config.toml
n_layer = 12
activation = "geglu"
qk_norm = false
lr_head = 0.00724
Below are experts of layer 8 (counted from 0) of a mixture-of-experts language model. Rows are named gate (a neuron's input weights, with its number), up (a neuron's input weights, with its number) and show model dimensions 0-191. Each number is 128 + 32 x the weight over its row's rms, rounded and kept within 0 to 255. Numbers have three digits each.
Before each expert's rows: a language model's description of what the expert responds to. This comes from a sample of Wikipedia text that the model never trained on.

# expert 19
What it handles: Section heading words
gate1:111142109150163122091140163059068162137125105122116119116055108100133137153121182128106095090161156092155059147172108059212123163146101142116150109142088171112113099086130184104113102164109124126132119123103151133090179167089150135167098100118106099156120097071119135137148175170125120126117164136155202194089084142150111131184121120111100158119122110119160203102183127164098165118113144119154140097131109119153093134187137123152135058178145136141133129125139118162125065092100130064179106089198113097135106137199092202124135073161145171148117087176085154169095142106126121130
up1:086098128100107137120151082111148091128170120110174127136165064071118129186084177104114132094153154077091184092158138098139128176127142163049097046140091121146052162130083096183150162109166118141120099126155126112134101154061102173146136106145122123073087109106151179136120160074151065113094050190168117128150146172132117096138137150144150201101235150084106140102128153166132147139161154205164137111201156119134172124118142094156110144113124116117128132142122146171169154110185113145110106093124129103129159136128125143159080142120103138125153086165125133129128139114111153074

# expert 13
What it handles: Person first names
gate1:059163127077127107095105060136129114158138155138148123061124120110101098090213154109084101134145077145147096143066142168129089098166111060154085080136138194091135160192164105112124118138115190108167149086120113137180129108197135138154113146135131134126183107144126110156108157149122158177122124139139158183140155106109107140159142116122150161181119079091096108079132137186112107155172060172157141135125103160131075122124120079150113099164189146144070122056090123147119121124066112050155151146180098151122052112110125099167112117113115120117147133156216112139118109134143141134
up1:126142144126113142081094143137104112141139141143185097136137166118119097126109196032116160127062112147116161144087111157109114143100099102087099122157167151107126162137155093133065177113136107079145129154105154161149118131150167148088126115124155129124109145015107119163130187138111134191193130089105127137143121171190106149105075136140118112172140092073106112056180148166109136046187094160151096171119173160135125092154136084090133126149153189120101168156130139151164129121106150137123190109145125152134065152104148107141160102074147165141210090111116124127090185132187160127

# expert 63
What it handles: Slavic name pieces
gate2:146084142174118122092151112131149138102125151121082134042138141089088143151115157159152126118093069118158162113098059076175124167109172103185172206090153135126110047177140129074102108164199106105139187171086098091180108098126141067177129124132091132136184133090145107061116194118078140094094133075104084114101117142150148107104104117148135165169098128134113149136165108127123143143137159143096113118097098097077177092117127077129132117180142175094162089163152156124181128149135166102097120099111125165139113068114104066159136186182125136162120107124151136138132105157160173142
up2:162123185164139129121129139106137185131117121189166141137088099158080131122167168110161187144135133065117123140130160089065136113131086155146148126159105085183147145120133182119179105135076154127136119140191084134066163160144125139215111123087080164110137124109103134109148097174162131153107135113134200113139154170089032150105117135112112086126095178103038157129149140109087154130173083152131141154169164110100154172147160149146111176135113120174138159129142134058091146051122191132085154142128169160146112133180051098171092143116143157099129138136149126142140135107132150190

# expert 46
What it handles: Sports statistics tables
gate1:115144104138124102127134147113083063070124150166140147128142142199125109074144135126119160107138108150081192138151162137141140094157118214043135159154110131135115073118073133144164118207169173097141145156060145149045128144126171093081096182139032150168146128143189134143115077079104102163159144140143175167106145146147095109135084131114099137162164127111121163105150152128114110141154120167167093163175115099132136056124105088190151155130137110158156105156174171130147114092160122097127093087055123150159158149123152089076131167122160118184113095139139093123097108097110128138
up1:107158110148108144181119151112068137174113200100140129139173087190139081092128114162127154124133083154119168097145143153137167126131132216132076137129119144157094109171097188125187134142185127113088182195068087117102135159087109120148156164107109177139121160133179154084163096126159076109146162127142107131136134151170058104167061101164117140158128116142110153109142139171127099148170118121187115188144132092160136149145163121198154135111173125219182153154166173083135085138173090108131159118136165096151139122108149074127086152136117103190095135135081147102129103083160133140

# expert 56
What it handles: Articles, ordinals, counts
gate1:156114059080159118133181159137119096177131100111144174125088138152079118188152112152152074146166157091162200124152114145156093132140137186172100132120120099137139153158134122114106132139167166102159204122134177074109085106188119152100164129110133097137135157170190155156085138159105130154177120180079096116136117111108064120070133124079135114140102178139113098101186140124206078106140078155153137113101150111123097083165169176127138081112100134217128134109097128147150168113176147147068150153153123139138131098133185182112102115106170131050132162086151163142156150140142078129
up1:135145120162111084139102131080128134153124132110142104149142137166125131176189119124112148078171147102156099121171131119131153110149100150133089142090074131114126183116155150138122134106200146145129150170153179164102165126105065095150146178181155136156137156120121088121096132133111100080196123147121134082101082074120074153090139175092130171102154175096137137094129139068153152127149104111141169075142179180142074094179128116103090138086144096155188144052166161160193147106198152171104129147147112151146151114126167216090110138149166148168202115110195081085107155097147096155

# expert 4
What it handles: Parenthetical numbers, date ranges
gate0:154129167092172123171084075156089148108134186141129122126162070142152114147168128118068150098055156095181108169177164158191125091146109092109131095162149157119120073115174110114168137152129035127134139143140091147069115170130119074102120171129150101167102186199095113144168122095124129165124160083137074090126161121081128139180097157119143143097126154143194099102135132149159154121152173144158110118136098180087186209127137089141119151143139186163123149177143127133190132171151116139098102109163131180161089090154161124155171190122116101144130065109152146163110154127112131150
up0:113088099143108138098151193090223182144129105110097096119145193098177126120114143158129161180168105104097142063133148144107181160133142173140130130083085038116101162193114099161112117113157128113159100110103109150118102097164103183115136136174113176094130120105090120093139112092141156118119068150136165134124109087100083115119144102151123076152087132130089112172093086149064109090131102098116167120124165165127110080146134193103118116123092131130148130119142102103159109102118113080158132221123117061064142164067153152101090117202170108112127178151097168127175116167156149121

# expert 30
What it handles: Definite article the
gate0:122164153141153170152175107079119081172162085176172151152196102157122178088165159139136123153147136142147099187106128145145149157095087092135106213126129160132121197158167218149094153141140128161156164120138137136140185159176144060085110145097122103156157157152082144155144148129181079142139063144123130151131081148136159100168107125163181092129068172129065072100200140146132124110110145124130136132129078104106109066117113080128098111139110075109080072074117152132155144139122122130168138139129176123111123157129166160146126140136131072155150046135110125132110125161156125206
up0:126103105157144093122071154085116129124120164113116072113095157122122085198106156084136090091106116183085156122145219118146126143145153121128174122101156076085139088093123035149124122130139160114105144113098148079149113064068104178123134138122162103150119126185124066139160109078087116070072169103108102109140141096140100159099114156068056128141171068119168156111074134161119153144149114166139116136161147192129120111123141113095138119109135121179133163184138157139089196103097095123083074134081138159157115110163112128118158101163113138152148204141088128211146128087113114109

# expert 35
What it handles: Odd mid-name fragments
gate0:162138078143153138102121173105083118121100056172071117092127151162118118067175180157117046090175153124078119131142170181126151174237090159098228159122119167074100104149124139127107125140208109155118148107080152144161113146135083160171084112164128152157148159070130146133131093122086179164110134121137167101151130146175128185154066149089125109096150111109122158149105129109168127162079135128082177153129097121113131134147156164189130090106098197137142154096135143159122147132145137146107096155107130112096142104167157180113114132091110132142172090107186136099126101118128093097
up0:132054132143087088128100155100149060086059083081158071198155147071154063083118167121173094129170208164092154169167135119111110143119108117139135127167097115114104129061164126149136152066166127154168129130120150137165110098129135127203082123152124147165170158110126126124113098139138186183171132123083206118147146186137153192105103095071129116136185170141079141164126099061184106145133117147096127160151123111091141113126196125179118126123140191117153120132162148163164115097155107133081148193108145123111151127140122134129117166116142135151150146146140176106155107113140123176

# expert 2
What it handles: Domain adjectives
gate1:082180093144169136123097150112124099149073123158222113134119170126144102177126155082113073138201151138123127190161115151160150128173113130126112162095108119129130153101041092139118100118162106152108169103101133142132099112178096120117080125111137136108160070127099144082145094109141218112152109152078122147089158097131092020097127092111120197133079178122112123067102129163143135131140136135122114097172108123164173116154122135152146145095183143172101133103106170131091080055158154109140136143124169182077126152144118073160107122106147147144107193077114128137135146121109203088
up1:098136104109113159123100106108100119198129099122222110158088179110155103210163120129059083098202165171130131160200111148130134181141139161139125139120138120132135136121078079124146108119169090158067144162110144113137056078131070115122083125095085134131136063113064166113121080099176128123131123169087121142081129068133126062188098130142116179143142161108140106100105140127176160114115150173132085117139108117129159156130095131142121141096144109141057157100087114111062039115169124105145118178141150156133167132175086100115129130080154162148104127074114099110111126128132173114

# expert 14
What it handles: Numbers and U.S
gate1:155118137084109122195064122097070123070123086128132129138172157122087150108121074126150112162064129117116130109195117099158175175132112132157129098068117128144140061123152143147123129190123115183145151121141127131103142092184122130027095137124153139116154136082088099176131140197189144131084094168068159089149118115152135082121108074132154053132096142159036143157134118160134117144171120136105107154158147136114057161154102132207164109109143167197151168130142104129116070152087146108127172096145106097110146194123113096111112161134157121088087155104124126099086125139136121140
up1:138107147123131093173168032121168177096162100134129141061161141150129131168124097145125126145099138104119117135159157145092156116149107151123149084101064167172113123047090113114133111196059175106159140101125122126137147139195171089057123155033122080186150127110140137163128127167154101169097150142129146132173173147144082115072166141097129109142105155136165140156175084155087092121158175144106125079116110089100100117100067102216120122185099133127121115158109150146115097126127071118146157125111122121104105098203126099155107140103102196103150114145120107145095151061116121170

# expert 12
What it handles: Clause-subject pronouns
gate1:108230182136103120150168160114114168099111126129080138131126141094163119155136088150131129144063164119171086086119138167132159123159089105116069122142124101127142108118107128157151177036087144077076152121162122166104168118132144196142106105124163104088080157088127171203206114071144099081119151117110138110139048074168163153084123127162111093158113144145140178128225101094103140143130145154148143135070133105150092117164154161090094158084075123112140138113095149108145163101129144142181125127138172123110170136071110093151120171135107163108133115194139118152147163119108081140
up1:143130090110151139096079156133145118113173101191130131112145157192118165126119170164143110085164118173068121129106087128132167066099165188148166155156187108179149094196169135119155105164128145148174106120098162152108051108131129124170102160148090139173133141151181154077110124096166081147117084115161091147100160134125112151175161121101142142160098152174095116149044178118089137104103092087104128090100129137125121067139115121104140139089154093071124198162083139184094170138170121126080155096113132157139124164153163138127098075057172090208116145138143110148153101099110152112

# expert 11
What it handles: Name-initial syllables
gate0:152147122129122120089157165113126096154123170141100140245169104098131179119213137109110140094169121182124162150121130121104166091088131137090123092153141090136121084121134116174110135069168097085136101101109136118121161096138134103101115110113136113107066099125126090192112114154096140142129190038094182144150144128081108120138140119128122138114104113124091079103127163100099148168160123159146111177056138096118173069162196095129133137128118115151151119157070138120128141151123201140190104106144085176128127141083125114135171099188126115132098107065139224156144160133102201087
up0:154136125148093109128146110067108131160067113138114087162183103097146149160186070127116089126135128110118139131157137144089118018080170107128100108189119107117126131158148130112142189099150113080138094141131189154109127094200105088099129152100141118157144091123101114123123111146093143162121189100102103115125115137109063168111128133171087109133112111086143112152135126099141147055144081150123143178064125130108153085168195101168103135163191115105163131179158120120092116167160230144091114153126072140129105063091163144142161112136135061159149083088109167100183117143116116070

# expert 7
What it handles: Election table separators
gate3:135067129175107121093099149105083138135175127125100167200165118089137114116127136144124105111127162099074130148104133152149045152134098058131149146144113096133042070113114115065121066156133143166079125118202173126122091138108099100178179135117087120059147147149166090092142138137102151146141113120158092122130176077131122119108101146117117160102146117092144130123192119097086142195124144136095135189091120154105145111126160114072141120098065188113066140106127140132131126161157161137143104140117163152084107103099155145164139161116131151054156135155108169121193120090215063085
up3:175141112102165117114106166126136153097167131200116117108059151125113109099144157143132138146143148177138093150135140157114124151167155167111161117156094117132126132129163196076145125127111123128158154056120120158128104121111098108211171146130150097155119140089110114087102080101207107155116125113135141136118094158160094099139110131160155118161068147157125103153104146169057142149142115112160110131116136146051139122112095168155124153105138047153120135176131130116156161046146146073123138165136153130112150171153152202090167143119146188087111111161115131226171114044195197187

# expert 20
What it handles: Coordinating conjunctions
gate5:171115133179126138123155110112133151102175134128080132149063157070176184143200124070089125158201147131138140102157156101162145129119093149106101073159151077132123125108158130097139149119152095100046140151170211168152148178131086130117113144116100120085098109140135103163151109084139135173178104135161106127184128158164114180153162103099129192110142155131154062123178130123136196189080165149127130140088178190112127150156137170152127098178097098095109152102148159101149103124147151149208178123165150087170078100147167151134134124151161125170139143165156092123087166101122163127
up5:132071130159094198098133082099159135056153125164144117103137166083114132132181093136103138065190135093133141143133116129175154137189125103108129121185163099141105120150118144084170124130136050141097142136160164123183155121133047109131098128117111120076109155149113096099155164097147175100088085132097086136092142150100169141151150092130154147080108102129199104111176157086135220183110082130131078121145132112072130174119148114152143146062090100086109155140130151134123108116137120187181102119178128126118058141105199133134069149144153082129072131151139165143100129170097151172

# expert 25
What it handles: Proper-name title words
gate1:127161147071191097075130151119109131095138178136150093075135115127104135152180125141088121125157185119112174133150135135169164179093129103155126145150114116121186160114108104151124124160088060063166119105119160110117151159120157093164099092108148175043099136135109185126140119094085119066158168143125139115111130136126141163122126144113101123093125059085106065098146144172115140135112096118131118068129103122150156095112103085113099088145095161121131141135119133060135182179149160159153052082139192082148146150203134140163106096194124109078152145097091074129168130196047142117
up1:153127133056162115147106148146149118066131152198115121093132119164132136129141153150141138110157160142146213090166092161185188122105086134111097102148105097155211177158120095111150180138131117123115091165113187124126146153119091092160108141158131154077076113127104170103131115076156129091174170088094155136154130134140116129148110162069096122149123010089135119128168125102127156140113145094094139111141145152131110152132137102110101102164115252156141150127096115095119166197149152169137110107158128100124136142133187172113102110162127130088128129075108031140147145161069138098

# expert 15
What it handles: Comma after scores
gate0:099150113048070166091131164124076141128117077101132097129157142156173176198105175231090060108135154091170146159162127152197108098086116142140127111148122124136162082142150109157120146135147170144135145139098077126150169088133083142156108110115105143124070152148125178132090141111088104147149127147098173110136110182105090135104110082115103071193141066065164170189109095112130130091129150131126144200150156134114105155113166096124139129180094093132181120079161158136155124175134149129095124100117144157125103119207124165135131108116137111159119089098153110053113080143187134101
up0:137132045075106134080152157104105120118119164149082133107175100124112139190117162162086094127121159074120136113122096173110112127076102149129124077135179170135134115174100144106102122128135134064164109188113087118146184098100095092106102126117136122108117184138154170134175128081102095123110120151103176138145125163088099155146084124114088077218093128115171146205133147190198125117114122133110179113183109167139152134088149071150142160111140097138158106148142189150144140165191102154097104109105144111117102122147185171190127158100145092171088161126137081073061157166089110101

# expert 36
What it handles: Determiners and quantifiers
gate1:157123125226098139104122104159083118106111095129102149160129175179119157110126161059141081143178163193147082135126116119161120082107160149135132116151117140147076137175085144172129121115180132076170101143120100090117127124100098092139093107105109170124107107111113132150173098167142212124172136100109148143159161097194107163108131105148065130098160100082154147119119159159178147149054121072153131099103213092143189130123132138173124114147099129126083107141139119124155174098153147164182072072169098135160123064114206112128180131124183095130135155131147141185087121137181116118
up1:060137101080196138088183155158178069090137156122142130098126148145086134131127139162104106091137090087145175118111137153114167198161098148155119149110180106105159154108135120089071105108055155145063114140127126133126163118161147168168095147132118071130068123154133152106086147083125134077183146147136107165151171139054152092156158131076156055140123177115152171132091087117205109130159117146133123155128057148144169119110123150102146186151129136165201177128104113104150086179088158113134157093129150146094129152188044103107111106163115105172144145156153136091105121111142109125

# expert 16
What it handles: Table row breaks
gate2:101207052120106083132143121145152113104099121094126189114136120140174113115104057095124152136111108118175205118151136091126135198089164148141137087129150156089055084136123116141082123202126135181145153142115142163105148125113137106126113176151126182046116154097139100080172108159166122164149164119135125134101131151058133133116109116109109113091102160142098170126140158170153086111114091191129164126129118096124054105168097090144146176167080083175131169123115133199126183146136088147096179153123158100143143141166144100136174142093117096061127164136148112149151130105192062108
up2:126172121182152063141140085185118105079105130083134215090103155089135090109103123135052136098099107147127171151167169079162131131141120103165134149133119092114076105097102124157098112143105147196151158127155095101123160126095167137142145148164147154079125176102140115145090084169163110153094111110134174154099141112072079161184180073097149129101118083175135162162114111141158107117104094178157171065164159132137061124100110121164153211171140086098140149106143118161156192124138168159142177124132176106156146157176173129118172122096091132146151168179163109112141179145137097155

# expert 23
What it handles: Suffix ma, common nouns
gate2:149187128112084062050190108106142141073098103133126108089114138128165114166112093104110045164138169108149171128148145080138142148073148204169131106156143179133201159130159154146112100095162139177102104142157129128131123124122105131122142161152159119145135148175096149113128108124159170144144061134087121097119119164137096098056105183085093120114081074134125113057145177139112101142182054122128082145162110124159159100075097105104166134165105169119155155144138200182126181129078151133125130129096143149129168122157117143109120174137145118104106126145162124163109232092116112159
up2:148150128106122108128095084149110154147080073107066116067084107158146170099089130111157172152115151080179126129112108113110109061151181148134064151133080114062112113196163066148138075114117142154104186147133161089125145139146113124090129110113113153128126157095068122151113131140124159173129126117116180130131143200084106159139122156124112141126178105125071145096123146216117164083085129126129162151112169181134104146103059116128110126143112151113159118151143148154103061084132100113121143122097174099098143130130163107115161112147090007150146130214176122181170107078148109144

# expert 59
What it handles: Row-start delimiters
gate0:161123135091118153084137147138079130120133089084138133111108170189132137083112135102108113102126117070170134193061163093130160112135109152144085113124083133067190130142048140154176119125123129117132112147110167173152132106140138140116124087161177135092146136074193182159106110149093146067157126120107143128106167183106089086067153172209145176147146147173125150164111102100133165088113166103165139197145205163133151119166132098110164146162096106105146134139122154137130146118152153098154077130149102157071141082066148053081080107167161129110177164123143169070123120147159148147
up0:117131141181132126140139109127171154123104142174106182130119148082130122150144124117131177213126164146100095136167092177103124125146165160137174126173175130204096138124158142071143109107141128178114080178147104080106122134095109134131149129105066117144104067150094083157160174084106130117117117180178093091149103048145143132181116105145122144126120141107116087133096154138124111130174107131097088083137102087123127131096119190157138102134141120100101117142156181119132146097076065136135133071091153154146146123173069162148168093077083152123038046091108079201117127083109074096

# expert 60
What it handles: Table column pipes
gate0:115134113109171138125154151091127125117160150161108119105099157102121068113152194135129162104142072118097157149159175191093137105092153121093139125134122148136150106156127140069118071091076096149133114153120090132122128114105138107147127119095146098081124101117131134156093148096128114138170103132193144148112128111125146118134091224138113108136088165094172100145163139121220092151138084102076104126165193148214162127000166121064181140122064094132175104115123145112141124163129155147132118164161123165098133126122103172096087166184091157127154088166043126095115099118130139086
up0:134165150120146150089107170153128166078090170162120085153069108187141130085145110066163110097134123095102133153207128117127102098128121138109071119152111090009153109127110117081174056068143134173116067138077147125135142075165163126144107158162142130109070100075144122085140156100092161179145107144165115165179123161192097114117131122132147161171127146143125144101105120151121099137140092106119146106135086175166179119161158137153085117147074153151123096085111124177090085175103081100079154093110138151155134131149127076121146097183145156147183161106165179129179099109116154135

# expert 53
What it handles: Second word pieces
gate0:148170092139101150156131133174118184131139089219142165208083097133149056156161157084130145134170131146158104086135120056092090130163093119099124109177155139098121121131177120133143162175125146140151125093085079158144086094160136147087126111101081123135089155166137149116163154108132103148129126143120138077168095128153148135104124078097169089120108109136165153146103128144137095137158121161174121187106110128161085091098106107159103114107162097135178144187102092144061165177112053146117096149125105132120176083139091078098140209074063103113143121119092138162142069098053086116
up0:177092109124160172140121163139122149119122126134147131136098107092160139120162159134139149101168160076125155086086150125081162156095168141082160086102142115167115091057131136158206139201154136169103117103076183177176080145111140146185122123132089110074068087133150135118122176198070126147138155146140169118095071150111108106121121113071082134114135108164161181137099077126130185117103125130162089180133092114113221118130119118159119138140157144146110179184096076136084205152157114090069121126175149113124145117155112112137083151093152124139112044113128158158123092122110135085

# expert 40
What it handles: Events, wars, years
gate0:096149139146109164134127128111156121112068076120103144150129091151150119147150164065076120129084102172105198109148121147124133135122159163163137113121110085137109124114125072108087107165146107165178149149137142110164125123101090120079102125127171142103082075137135100124134148151058122136048058121185132092195088134163111118037081138184078150103172159137181112147142184166172084150076099145152084207138129099080161128132087124177182095069118115103108127115126100075137124088122134127133157129097069099160100088161135104121102115103139128061119165150110135173078123110169155083
up0:150124117135129114121118127130101138158207154118133171088155147115130125083076087177151080149190133108145045146115106096147147111139128128069140140124135160151097129117118173105188129106148118111110119120128114107092136071154151149166152107106115137112146174088120141110127143120173150140233194126041135160073165133075110075218170141087168105147091068103117152119097094083109150107189154086127164083121144161140069134144150097124078113224156110147118122137120174194145126164091150132145103099165166161115182163112128142146152121143137128175106112079178119102168142112117115136